Weights of a small mixture-of-experts language model, trained from scratch on English Wikipedia: a shared expert of 128 neurons.
Below are experts of layer 5 (counted from 0) of a mixture-of-experts language model. Rows are named gate (a neuron's input weights, with its number), up (a neuron's input weights, with its number) and show model dimensions 0-79. Each number is 200 + 20 x the weight over its row's rms, rounded and kept within 0 to 999.
Before each expert's rows: a language model's description of what the expert responds to. This comes from a sample of Wikipedia text that the model never trained on.

# expert 27
It responds to: Numbers in tables. Digit tokens, mostly small numbers in table cells, dates, ranks and road numbers, such as Highway 8, March 3, Level 2.
gate0,184,195,192,195,213,232,200,197,263,171,192,187,189,201,169,207,200,249,184,173,214,213,218,223,191,210,210,213,212,207,174,246,201,220,170,160,193,212,195,208,170,247,174,201,163,212,195,198,198,196,187,201,201,180,188,224,182,190,168,230,266,188,230,229,205,202,191,227,196,195,238,188,201,235,204,238,208,190,202,165
up0,221,198,222,162,195,208,186,213,253,208,220,187,204,191,196,208,201,219,174,214,174,216,233,221,189,168,196,171,167,176,228,202,212,206,177,196,193,193,173,174,225,202,164,195,202,206,188,178,212,212,173,180,237,218,222,173,215,167,224,239,220,196,211,203,211,187,210,198,227,203,203,191,224,190,223,177,181,193,205,165
gate1,194,216,220,211,186,221,176,206,171,241,241,184,216,176,173,208,172,206,222,179,202,213,199,190,189,195,215,181,170,217,220,214,190,195,182,186,210,221,195,218,174,195,197,212,232,182,222,198,193,173,174,195,192,220,166,202,180,183,193,201,205,220,181,189,200,197,191,196,233,240,207,168,204,189,195,181,169,190,218,190
up1,215,184,211,185,209,186,212,209,211,187,215,194,199,199,202,211,189,172,212,205,219,213,204,200,197,237,198,220,201,218,203,209,176,173,189,218,157,185,189,193,249,226,192,176,220,195,183,216,211,165,233,226,230,180,207,203,199,247,240,182,217,226,200,182,174,222,200,200,165,190,187,220,174,224,201,227,199,207,202,188
gate2,184,182,166,190,213,203,198,212,226,192,241,199,200,194,195,204,211,215,175,193,211,202,194,188,210,164,170,175,207,200,239,176,235,172,179,218,194,170,149,177,194,213,158,218,160,197,198,240,188,231,199,209,197,181,176,201,173,195,200,181,199,187,232,196,242,217,177,182,161,207,223,173,229,152,220,211,187,208,220,219
up2,199,204,195,208,193,176,200,196,188,216,186,199,176,183,206,183,183,195,206,248,199,195,199,215,190,217,223,199,199,234,179,201,158,197,225,198,180,193,192,203,214,186,203,177,189,219,183,137,205,209,245,207,219,208,231,240,213,177,219,194,190,224,178,189,179,198,208,216,196,202,184,231,200,223,184,193,189,201,189,206
gate3,193,205,210,204,200,186,185,217,231,232,188,193,202,215,204,210,218,180,191,212,233,213,237,182,226,199,191,168,207,161,200,214,190,189,187,191,203,184,194,197,222,228,217,180,192,162,200,171,217,201,190,195,228,234,190,196,180,213,215,221,192,168,243,201,206,180,220,219,196,190,179,215,189,244,179,216,185,234,228,211
up3,151,206,203,209,197,170,171,179,219,238,203,242,199,193,191,198,190,179,177,234,225,205,222,198,208,212,209,191,190,154,207,190,201,218,139,205,174,184,185,174,214,207,242,200,204,192,170,188,204,201,204,188,242,210,188,198,206,213,220,188,213,198,219,203,231,171,200,192,160,227,186,195,193,233,218,211,210,203,174,197
gate4,210,219,196,156,180,211,190,176,223,199,210,217,210,179,216,185,198,182,217,233,203,167,186,182,204,196,229,178,184,238,201,206,165,196,195,235,225,199,203,227,182,181,191,208,240,205,196,217,204,171,176,177,192,243,173,212,219,209,184,175,189,176,217,202,183,202,194,197,195,192,231,192,189,224,182,191,195,198,191,185
up4,215,207,181,220,182,212,195,204,207,172,218,197,206,220,194,207,258,193,224,234,216,208,226,201,238,216,186,214,178,240,196,196,221,225,223,197,173,188,249,202,158,202,193,185,198,209,196,193,181,208,212,177,215,211,216,201,188,160,190,214,231,180,214,212,202,201,163,200,168,199,198,219,198,206,154,188,207,213,222,189
gate5,187,148,165,200,172,210,200,208,219,204,197,216,186,199,188,225,215,200,208,187,171,188,203,204,190,231,206,192,146,180,231,206,175,181,218,202,204,191,192,201,223,187,227,220,207,201,216,212,167,228,233,179,173,216,203,219,230,229,191,207,187,242,183,206,179,191,171,216,190,260,176,222,200,207,185,193,197,194,233,223
up5,188,179,207,181,218,191,197,229,237,216,204,191,196,178,208,208,221,229,209,194,214,200,197,229,178,179,194,194,168,170,208,260,225,190,238,243,192,209,188,232,191,225,181,217,182,123,227,218,180,188,210,194,216,166,195,188,177,186,207,200,193,248,186,242,177,180,228,217,214,210,218,205,218,200,222,198,189,216,220,173

# expert 43
It responds to: Table cell separators. Pipe, semicolon and comma separators between numbers in sports and election tables, such as "38 | 18", "19,971", "16; 12".
gate0,239,198,226,164,178,188,171,160,234,222,167,204,219,157,207,188,192,171,190,207,188,157,249,237,207,232,190,202,205,224,180,170,180,196,169,202,172,203,181,195,197,186,196,207,160,205,196,228,191,200,179,171,196,191,187,200,219,160,190,180,216,198,200,217,188,173,199,218,167,200,221,180,193,197,226,202,208,207,227,233
up0,156,198,196,242,211,230,152,174,194,186,199,196,187,191,206,167,186,194,211,204,198,208,199,193,219,175,186,210,222,212,201,226,233,212,181,189,181,192,168,195,214,200,195,220,226,199,200,229,215,178,256,193,215,221,207,203,234,191,231,239,168,186,222,201,208,194,210,187,193,186,232,156,226,185,200,240,178,208,190,199
gate1,219,170,196,230,176,190,241,176,198,191,170,204,217,196,203,225,201,211,220,208,192,197,186,202,179,172,177,241,161,184,217,198,194,185,167,206,202,205,225,175,201,185,208,189,187,221,224,193,204,199,212,172,179,173,211,200,207,206,210,210,250,216,219,192,258,183,173,209,219,196,175,183,205,198,179,195,194,214,171,203
up1,184,235,185,184,206,202,167,218,217,224,210,207,188,210,177,202,173,179,165,166,246,204,225,175,216,205,197,159,217,221,179,222,174,218,211,179,195,190,204,235,236,207,204,189,205,182,189,175,169,176,210,221,192,223,184,181,248,199,220,185,140,213,201,246,165,213,200,221,215,201,205,238,220,228,210,197,210,221,257,200
gate2,211,213,204,203,182,234,183,218,192,203,189,197,181,185,187,210,246,179,154,223,221,225,238,232,216,201,193,203,215,167,186,220,206,190,221,181,190,207,192,194,195,200,192,155,176,182,224,204,196,200,166,189,189,189,211,206,198,240,196,200,230,210,188,182,213,182,210,205,198,170,175,205,202,220,164,148,203,203,161,215
up2,198,205,186,233,206,229,186,205,182,206,194,194,207,178,198,228,231,190,177,214,210,231,225,228,162,205,207,214,236,161,185,177,207,218,195,159,184,179,197,202,198,241,175,169,187,159,222,206,197,221,164,206,214,211,200,204,213,208,180,220,218,185,189,152,220,194,202,209,220,170,186,210,205,258,182,156,200,207,156,217
gate3,204,195,195,221,195,177,236,204,213,218,189,208,181,222,199,222,171,244,207,174,196,204,202,229,207,212,153,199,206,182,187,175,189,235,208,217,189,197,205,177,226,206,196,189,214,205,220,219,196,204,229,165,197,188,186,218,217,192,241,225,225,189,200,199,197,181,188,178,187,213,205,195,198,171,161,226,179,182,206,216
up3,218,217,214,245,209,233,202,190,211,193,207,163,211,203,208,195,176,209,196,187,201,189,186,216,160,193,209,159,206,206,202,222,200,196,173,191,184,200,196,236,190,197,147,211,206,151,197,180,221,213,174,183,185,211,209,189,227,192,156,224,192,184,218,170,179,199,170,196,211,170,191,184,199,216,194,170,214,188,199,167
gate4,202,212,183,198,212,161,199,188,190,248,185,207,219,217,233,173,232,229,208,233,208,186,208,213,182,211,204,197,197,239,186,182,204,173,194,166,177,203,191,231,213,204,186,186,212,218,189,187,204,199,201,211,170,184,183,197,223,195,206,195,197,189,211,191,200,187,209,199,181,200,234,200,177,184,199,233,177,187,200,217
up4,210,219,197,203,230,216,179,178,185,217,184,174,180,222,174,189,190,192,179,205,208,176,229,240,231,186,217,234,205,209,214,230,175,209,169,202,201,177,193,234,187,187,220,184,208,166,172,210,199,192,188,220,229,194,183,190,267,215,196,172,234,192,200,207,187,210,173,218,211,155,247,200,185,207,177,184,214,164,217,222
gate5,212,216,200,200,218,164,234,203,217,204,213,238,184,207,182,197,181,199,212,220,174,216,231,208,211,176,187,207,176,220,230,210,186,135,196,218,192,199,198,196,212,178,209,214,176,201,194,245,203,199,233,216,224,254,214,212,196,184,185,224,185,211,194,225,184,197,183,230,193,217,220,193,223,226,197,189,201,186,176,163
up5,184,202,176,223,172,200,158,186,178,172,178,203,170,184,202,153,201,204,185,203,193,158,197,186,213,194,186,207,254,204,177,205,184,190,207,180,221,197,220,240,187,175,184,215,187,206,233,203,204,207,185,194,228,180,213,211,200,202,207,219,205,192,208,160,187,188,223,213,204,184,186,191,194,166,181,232,200,179,229,202

# expert 31
It responds to: Determiners and quantifiers. Words before a noun giving number, possession or kind, such as his, their, two, several, certain, public, 500.
gate0,192,177,236,190,180,246,160,215,226,217,211,185,212,199,193,220,194,160,226,157,172,192,213,252,182,195,227,229,230,220,228,203,190,192,221,178,212,168,189,159,226,183,196,222,205,192,208,200,234,158,190,199,173,205,226,209,219,177,218,208,182,210,197,217,230,219,191,191,166,170,230,168,204,203,202,210,194,209,202,192
up0,169,210,189,226,190,219,207,242,192,218,163,200,187,207,155,197,220,219,199,190,223,209,194,212,209,208,226,201,173,242,214,194,187,180,230,166,202,202,220,212,209,190,171,179,218,234,182,175,201,201,191,175,211,242,235,205,183,171,208,216,203,207,197,207,231,217,181,181,225,166,229,183,218,193,212,177,200,232,189,209
gate1,191,250,219,227,175,219,171,182,176,202,205,197,198,204,223,186,207,183,177,221,186,188,199,204,199,214,198,236,205,192,192,214,192,235,196,164,241,187,202,185,185,184,191,163,169,221,189,196,172,189,232,192,203,198,199,207,172,184,217,196,221,185,203,227,201,208,176,205,190,163,178,209,201,197,215,210,182,184,221,209
up1,209,192,199,215,220,194,192,199,207,165,180,198,210,156,211,224,204,205,237,176,200,186,192,194,190,186,215,224,156,200,238,176,189,193,166,166,206,204,201,204,200,211,232,203,162,202,195,184,201,220,168,162,200,190,237,179,187,209,195,199,235,197,215,194,186,211,197,192,248,161,198,202,184,208,206,205,234,180,189,167
gate2,238,178,204,209,210,217,164,199,180,192,195,186,197,238,207,175,179,187,192,201,192,221,215,214,210,201,208,188,177,205,208,219,191,228,164,191,188,196,185,220,214,195,183,188,187,219,259,178,198,208,193,186,176,193,206,234,191,182,191,230,203,222,165,204,207,262,178,212,208,152,204,189,196,156,200,157,207,203,200,216
up2,238,208,172,170,180,171,212,211,188,200,196,161,204,222,220,215,204,160,211,211,231,227,176,232,194,199,193,202,189,207,208,223,187,206,190,176,185,188,181,195,164,153,223,193,192,201,222,182,170,202,187,183,184,205,167,214,213,204,203,221,206,162,207,208,239,191,197,167,229,193,178,179,216,195,205,213,220,189,200,194
gate3,206,186,193,216,200,253,203,215,202,209,209,187,201,163,219,180,175,199,222,170,178,245,208,217,200,186,201,201,222,177,162,221,211,185,207,163,196,206,190,206,189,188,208,175,213,204,175,204,198,199,204,229,219,182,243,194,174,197,220,227,228,208,187,189,183,223,192,210,225,179,199,192,201,165,197,180,177,193,201,214
up3,195,223,225,203,208,212,189,208,213,230,232,219,203,184,199,186,193,209,205,207,201,214,213,208,193,242,178,211,226,147,209,187,213,202,190,190,217,216,240,179,216,211,205,179,172,227,211,151,218,194,213,202,198,186,186,157,188,202,193,197,211,191,183,188,221,212,203,200,217,154,179,184,206,165,161,194,193,202,194,231
gate4,214,175,173,193,195,207,212,222,199,180,175,184,190,220,212,225,241,233,179,190,182,213,200,169,186,201,166,202,238,189,179,227,195,228,190,198,180,207,197,219,200,235,196,225,196,216,207,181,177,205,233,214,174,190,193,183,116,214,198,179,201,196,212,213,174,160,220,198,188,186,224,197,207,186,202,187,244,223,234,201
up4,174,209,206,178,183,168,192,190,193,182,175,186,157,170,190,229,199,196,208,202,205,168,224,183,214,207,200,218,193,171,150,153,208,221,173,177,201,240,164,171,183,186,204,229,185,189,172,173,221,214,139,221,217,184,183,222,204,195,199,187,193,197,191,175,215,191,234,198,186,183,181,167,204,182,197,180,228,212,181,234
gate5,185,157,183,218,210,210,178,162,232,195,183,154,214,180,208,204,185,235,204,195,212,218,201,198,230,199,192,236,196,218,157,165,196,203,204,227,206,231,212,188,210,185,210,204,202,207,191,193,203,226,195,175,197,186,190,198,230,201,211,148,186,209,234,231,230,211,180,176,212,245,217,205,204,203,184,205,209,200,238,200
up5,205,226,211,194,218,219,243,244,218,218,224,200,180,225,201,194,229,164,179,188,231,200,214,192,213,211,221,194,169,222,212,214,207,195,228,226,217,184,175,186,217,241,202,193,243,188,215,193,218,236,238,195,188,231,216,194,202,174,205,206,143,190,170,195,198,233,202,197,215,175,190,208,213,164,177,197,238,223,182,198

# expert 17
It responds to: Numbers and percentages. Digits and percent signs in election results, census figures and sports tables, such as 40.48%, vote counts, goals and points.
gate0,203,186,184,217,215,201,200,199,176,186,194,187,187,188,217,207,220,195,129,191,174,225,171,187,192,200,196,199,156,201,144,200,210,214,211,221,183,204,187,223,191,202,233,230,189,194,180,198,168,171,237,172,203,204,208,206,175,209,201,195,208,208,216,190,193,201,187,197,213,207,200,209,199,172,165,197,183,206,216,204
up0,194,174,219,221,217,201,200,171,218,191,179,172,235,176,213,206,205,194,236,217,187,221,216,244,217,212,249,199,166,205,220,199,191,187,188,231,157,170,181,219,185,176,210,163,212,157,223,220,186,163,220,206,207,184,195,216,225,201,218,201,180,208,198,196,210,183,178,200,195,208,185,196,167,185,206,210,204,176,174,217
gate1,224,217,178,181,170,195,198,202,197,216,198,212,177,183,170,216,240,215,172,206,179,220,182,195,212,217,244,219,192,209,192,208,211,173,184,222,214,184,196,210,213,201,208,194,191,206,210,188,216,242,198,230,235,199,187,186,185,184,178,177,222,212,186,222,206,206,210,240,204,201,171,196,175,231,160,214,198,205,206,190
up1,162,189,218,209,189,198,227,201,190,217,203,232,182,199,185,227,199,184,184,181,235,245,205,214,192,210,199,170,200,220,153,202,225,219,223,194,202,160,208,222,204,221,211,177,188,246,206,164,226,187,184,208,179,199,191,213,238,218,196,213,222,162,203,223,196,200,154,210,203,180,203,153,214,177,197,176,175,199,193,162
gate2,196,212,211,168,190,190,165,234,178,209,183,229,177,180,197,216,183,201,197,211,196,222,197,204,180,181,168,206,195,228,147,207,206,195,183,218,215,202,179,230,187,221,210,213,205,191,209,208,189,201,210,200,201,221,191,190,139,221,202,234,203,211,217,202,192,198,168,204,217,217,199,182,203,193,194,209,191,191,223,201
up2,204,206,218,150,205,195,187,199,174,238,218,186,231,206,177,169,197,172,218,202,183,240,223,202,214,182,220,194,213,203,192,188,193,163,197,186,205,217,217,225,159,252,174,178,196,182,173,196,210,223,211,213,183,193,190,219,157,209,174,226,200,213,219,199,199,215,205,195,213,188,199,205,225,217,219,206,239,205,187,197
gate3,214,243,180,209,196,208,182,212,206,219,199,194,227,198,216,228,206,243,190,215,186,186,175,194,210,204,198,186,227,181,194,206,217,209,206,183,230,212,199,216,191,206,179,226,188,232,187,155,223,213,190,214,229,227,216,149,224,195,185,201,215,205,209,194,189,230,200,211,205,173,217,200,204,208,206,203,192,214,201,195
up3,214,174,228,173,189,187,159,173,189,174,208,208,204,193,212,208,195,179,189,190,221,212,211,160,230,195,214,177,177,224,217,217,185,207,216,224,192,207,227,206,171,153,187,195,236,177,217,193,187,189,203,175,206,245,181,238,197,212,206,220,198,211,182,200,209,197,199,253,211,214,181,200,198,175,235,180,191,205,217,163
gate4,213,187,198,172,197,182,213,219,146,201,167,197,218,204,203,175,192,229,207,208,188,202,197,191,195,257,149,228,186,195,187,183,170,176,217,192,228,185,203,192,203,199,226,176,213,204,193,196,206,212,247,202,224,170,178,192,175,190,190,169,178,185,186,237,210,175,176,231,162,202,204,183,188,138,165,200,194,189,201,191
up4,233,209,192,204,155,173,207,170,211,213,183,201,180,198,235,185,193,215,185,176,234,231,215,187,197,204,212,207,254,228,207,195,209,221,203,188,187,200,205,202,199,187,129,179,206,178,184,191,196,191,204,239,214,159,218,180,202,224,200,214,215,154,213,169,183,195,185,156,200,185,215,177,217,210,209,203,211,216,202,202
gate5,200,230,194,224,195,204,190,184,178,212,220,193,187,185,186,192,177,211,224,182,180,166,183,203,211,180,206,201,188,221,206,247,173,232,153,218,188,223,224,186,178,204,196,192,219,190,199,189,156,224,173,196,192,180,203,198,211,219,161,218,164,199,223,203,224,227,172,227,223,212,187,165,218,204,216,188,190,219,187,218
up5,180,206,198,189,193,177,185,215,190,180,198,232,231,186,186,223,206,205,190,177,272,176,178,198,188,169,180,187,209,204,210,195,167,200,223,190,219,204,206,216,193,182,187,195,223,211,215,214,147,227,174,178,202,171,189,204,218,171,190,212,184,182,203,211,186,192,194,189,145,247,212,235,207,204,188,194,227,231,228,186

# expert 33
It responds to: Conjunctions and infinitive "to". Connectives and modals in running prose, such as and, or, than, can, would, and infinitive "to" after verbs like designated or had.
gate0,225,225,207,229,203,205,183,213,189,226,210,202,198,197,184,248,189,223,179,203,173,161,209,225,196,162,213,190,189,186,219,195,215,202,236,204,174,178,202,183,172,180,181,222,196,204,161,187,201,193,199,201,226,231,215,185,164,208,187,193,225,207,204,221,198,254,203,155,236,179,210,234,239,217,190,226,216,199,190,169
up0,183,234,218,215,213,237,219,207,233,202,150,233,199,212,223,171,189,191,224,176,194,226,174,216,199,165,231,191,209,203,206,166,203,249,179,191,200,213,206,215,213,191,216,214,207,231,191,188,168,182,180,182,188,213,164,213,209,168,196,182,223,208,171,177,216,156,187,188,174,216,206,192,178,179,211,217,210,220,199,185
gate1,193,180,185,195,201,204,182,189,209,209,188,215,205,224,170,192,171,193,189,194,180,217,217,215,196,196,210,234,194,170,228,173,180,189,211,205,243,153,214,195,214,226,198,204,209,150,207,224,200,201,169,257,212,196,211,171,199,194,199,226,206,191,188,211,197,193,139,248,227,184,181,175,195,216,238,204,192,229,208,201
up1,197,215,214,173,154,186,200,210,211,174,180,167,184,196,212,176,225,176,212,213,213,187,186,185,195,215,197,193,207,170,166,185,229,175,213,156,172,209,213,199,177,182,171,249,205,215,207,164,222,219,178,189,177,210,183,205,208,214,209,207,170,182,211,182,192,205,209,169,165,197,206,234,190,170,209,164,186,223,206,182
gate2,222,239,181,194,200,189,204,189,194,206,149,175,170,221,198,195,177,223,190,142,249,203,230,219,180,216,205,219,179,195,183,210,177,220,192,201,224,169,191,181,185,189,200,202,192,177,217,188,227,212,199,203,211,201,207,217,187,190,218,187,210,180,183,215,176,191,171,200,205,203,223,203,188,180,207,164,212,149,186,175
up2,210,251,184,211,216,213,232,198,204,215,183,163,186,230,207,175,207,201,182,154,219,203,215,204,182,196,220,246,186,232,212,233,208,212,174,211,216,157,198,202,200,180,200,197,171,198,204,207,191,207,203,225,197,222,203,204,203,214,210,216,220,152,187,221,193,173,207,192,212,166,228,213,174,210,205,150,226,160,186,207
gate3,219,228,223,197,193,157,216,183,179,200,232,179,185,189,189,208,206,213,190,196,201,219,177,176,224,196,210,199,217,187,169,213,207,158,189,200,210,204,239,204,200,213,211,206,199,210,207,208,215,205,204,202,161,190,221,210,205,191,204,221,223,188,193,197,233,208,205,176,229,184,175,192,176,188,200,231,211,223,222,230
up3,192,213,236,205,227,175,234,202,212,192,211,193,170,231,217,210,160,213,185,185,190,213,195,226,216,174,182,191,142,175,220,184,166,207,192,212,171,205,172,191,230,196,222,193,170,207,220,215,208,206,177,191,214,201,181,191,211,190,241,145,159,204,235,200,185,203,242,183,185,187,172,182,217,171,231,219,202,187,217,200
gate4,201,225,164,208,191,209,202,237,225,205,183,206,228,173,183,187,207,203,207,173,162,215,199,200,211,162,207,205,163,162,184,204,216,183,210,197,164,188,229,199,197,171,160,225,202,189,197,191,233,176,191,206,189,228,210,221,175,211,169,208,227,145,200,182,203,201,162,191,183,202,211,202,197,218,177,223,182,188,204,189
up4,233,152,223,187,201,200,201,181,209,178,201,185,199,202,180,211,189,247,189,215,226,223,239,216,198,212,183,210,198,185,178,204,207,226,203,220,166,194,261,161,228,222,190,220,197,212,222,168,170,187,232,220,192,171,210,208,173,192,196,202,174,222,230,207,218,219,190,207,201,209,190,225,201,245,175,231,226,190,192,200
gate5,224,193,223,172,225,208,227,172,235,185,183,220,196,188,192,219,185,218,174,218,170,181,223,213,199,162,195,203,236,229,186,180,234,181,187,210,220,237,207,210,199,204,188,182,198,190,197,203,188,194,208,201,210,210,211,183,190,221,163,237,211,212,193,244,224,187,181,194,171,191,222,196,222,197,178,188,169,187,179,189
up5,195,224,216,227,235,217,204,199,202,236,187,195,190,198,156,226,178,203,221,214,169,205,180,227,191,194,164,189,228,212,177,231,224,219,195,228,197,207,174,199,185,210,201,167,201,179,216,173,220,179,226,210,204,200,200,192,195,237,181,188,239,180,169,214,233,232,251,182,207,229,209,200,226,215,224,166,222,208,188,204

# expert 26
It responds to: Single consonant pieces. Short letter pieces, mostly t, g, l, k, inside foreign names and place names, such as Jutland, Ost, Kitt Peak, Bautista.
gate0,198,193,202,171,184,191,190,211,215,227,231,233,176,197,196,176,169,197,213,188,166,244,185,205,220,180,211,204,180,193,201,219,198,176,205,202,181,234,194,224,204,251,205,179,201,195,209,190,183,195,161,188,169,196,158,198,248,189,162,191,211,175,191,181,178,221,225,184,213,206,189,198,204,206,211,196,206,175,203,184
up0,222,208,187,189,195,212,200,183,194,190,211,215,217,215,180,170,196,214,245,178,190,201,186,213,192,178,193,195,206,185,167,213,195,197,205,192,225,199,190,198,227,207,205,192,213,186,177,160,234,200,198,212,226,228,216,235,177,190,171,234,210,203,201,212,212,219,218,223,206,185,219,199,184,211,182,194,212,226,198,186
gate1,230,207,198,206,173,246,180,198,207,171,213,191,220,207,200,185,202,175,213,208,194,216,193,162,216,205,148,172,184,184,230,193,182,211,197,182,232,231,178,191,225,178,206,187,172,186,195,185,185,217,209,208,202,192,201,188,210,200,210,226,210,167,174,196,221,147,214,193,165,185,206,209,206,221,227,171,188,203,168,225
up1,231,210,192,187,218,205,184,167,189,200,220,198,227,224,208,172,199,178,184,194,162,210,156,202,168,180,216,180,204,197,251,191,194,211,185,195,157,200,239,190,196,220,207,196,246,229,208,177,204,182,176,206,161,219,221,237,188,212,198,193,197,208,197,210,204,222,207,250,216,234,230,208,216,184,182,209,226,172,204,208
gate2,213,212,190,200,204,197,195,218,220,201,184,216,207,200,207,171,209,169,207,210,205,187,246,189,192,193,214,253,179,200,241,210,209,174,214,181,208,225,210,199,182,182,216,203,216,214,217,180,165,206,147,198,217,222,195,227,198,194,187,183,220,204,192,231,216,197,194,189,211,200,203,209,244,176,200,221,193,216,229,178
up2,191,231,218,198,205,209,219,197,207,203,203,210,173,208,242,236,199,202,190,187,211,217,167,168,199,203,218,151,191,212,167,226,167,171,198,221,188,192,181,209,182,204,197,215,158,191,175,208,178,190,203,195,192,202,227,191,205,198,207,167,180,198,215,213,191,236,194,257,195,215,204,191,163,189,185,186,208,191,208,225
gate3,212,175,198,187,260,194,167,207,200,198,190,178,179,205,181,198,201,178,212,222,167,206,209,197,169,218,202,241,206,176,177,173,230,209,230,218,214,223,203,214,223,210,213,199,198,152,225,207,194,190,195,251,206,163,179,188,210,190,210,216,188,211,180,220,197,214,189,197,201,189,193,221,192,177,221,219,198,205,225,214
up3,222,186,182,221,189,200,188,188,192,199,227,203,191,194,210,182,204,189,248,192,183,196,195,208,223,211,209,204,206,163,195,208,208,183,179,217,201,185,210,190,230,164,204,203,193,193,175,168,224,188,198,189,228,206,217,204,209,157,228,193,213,216,233,183,210,223,231,248,243,205,231,230,197,243,216,180,225,179,175,208
gate4,207,215,202,197,222,203,164,179,236,203,205,225,192,211,201,190,203,198,190,189,220,246,183,214,223,180,199,193,198,225,200,215,206,177,226,175,194,196,199,176,173,190,208,197,188,185,213,212,205,244,226,197,158,167,184,160,226,242,185,190,184,207,215,228,222,187,250,219,210,200,219,197,220,197,237,168,189,223,216,204
up4,167,186,194,212,200,171,196,199,193,220,203,204,196,201,193,192,195,212,213,234,219,198,188,185,190,227,191,179,211,172,193,222,170,217,208,227,188,215,212,244,216,183,223,141,206,177,198,168,194,185,177,206,229,210,224,233,193,215,179,189,198,190,242,175,171,221,198,233,186,221,216,233,213,206,212,213,211,169,167,172
gate5,180,203,187,217,188,192,182,227,212,202,174,162,192,187,181,206,204,180,181,237,200,168,197,199,221,216,204,237,166,211,249,182,187,190,221,228,211,206,209,189,197,221,163,159,161,204,228,159,221,199,191,171,220,234,184,149,182,205,206,211,196,229,238,221,206,204,172,209,196,234,178,165,185,192,193,209,193,204,182,255
up5,173,174,214,207,201,211,220,185,215,198,175,204,172,257,198,234,183,188,184,214,195,189,234,200,221,191,189,224,201,183,212,180,194,176,186,187,219,205,217,211,179,231,199,175,215,158,189,220,210,192,213,204,216,209,230,168,183,174,207,210,193,189,239,226,200,185,186,212,183,212,179,193,201,189,195,238,165,182,195,202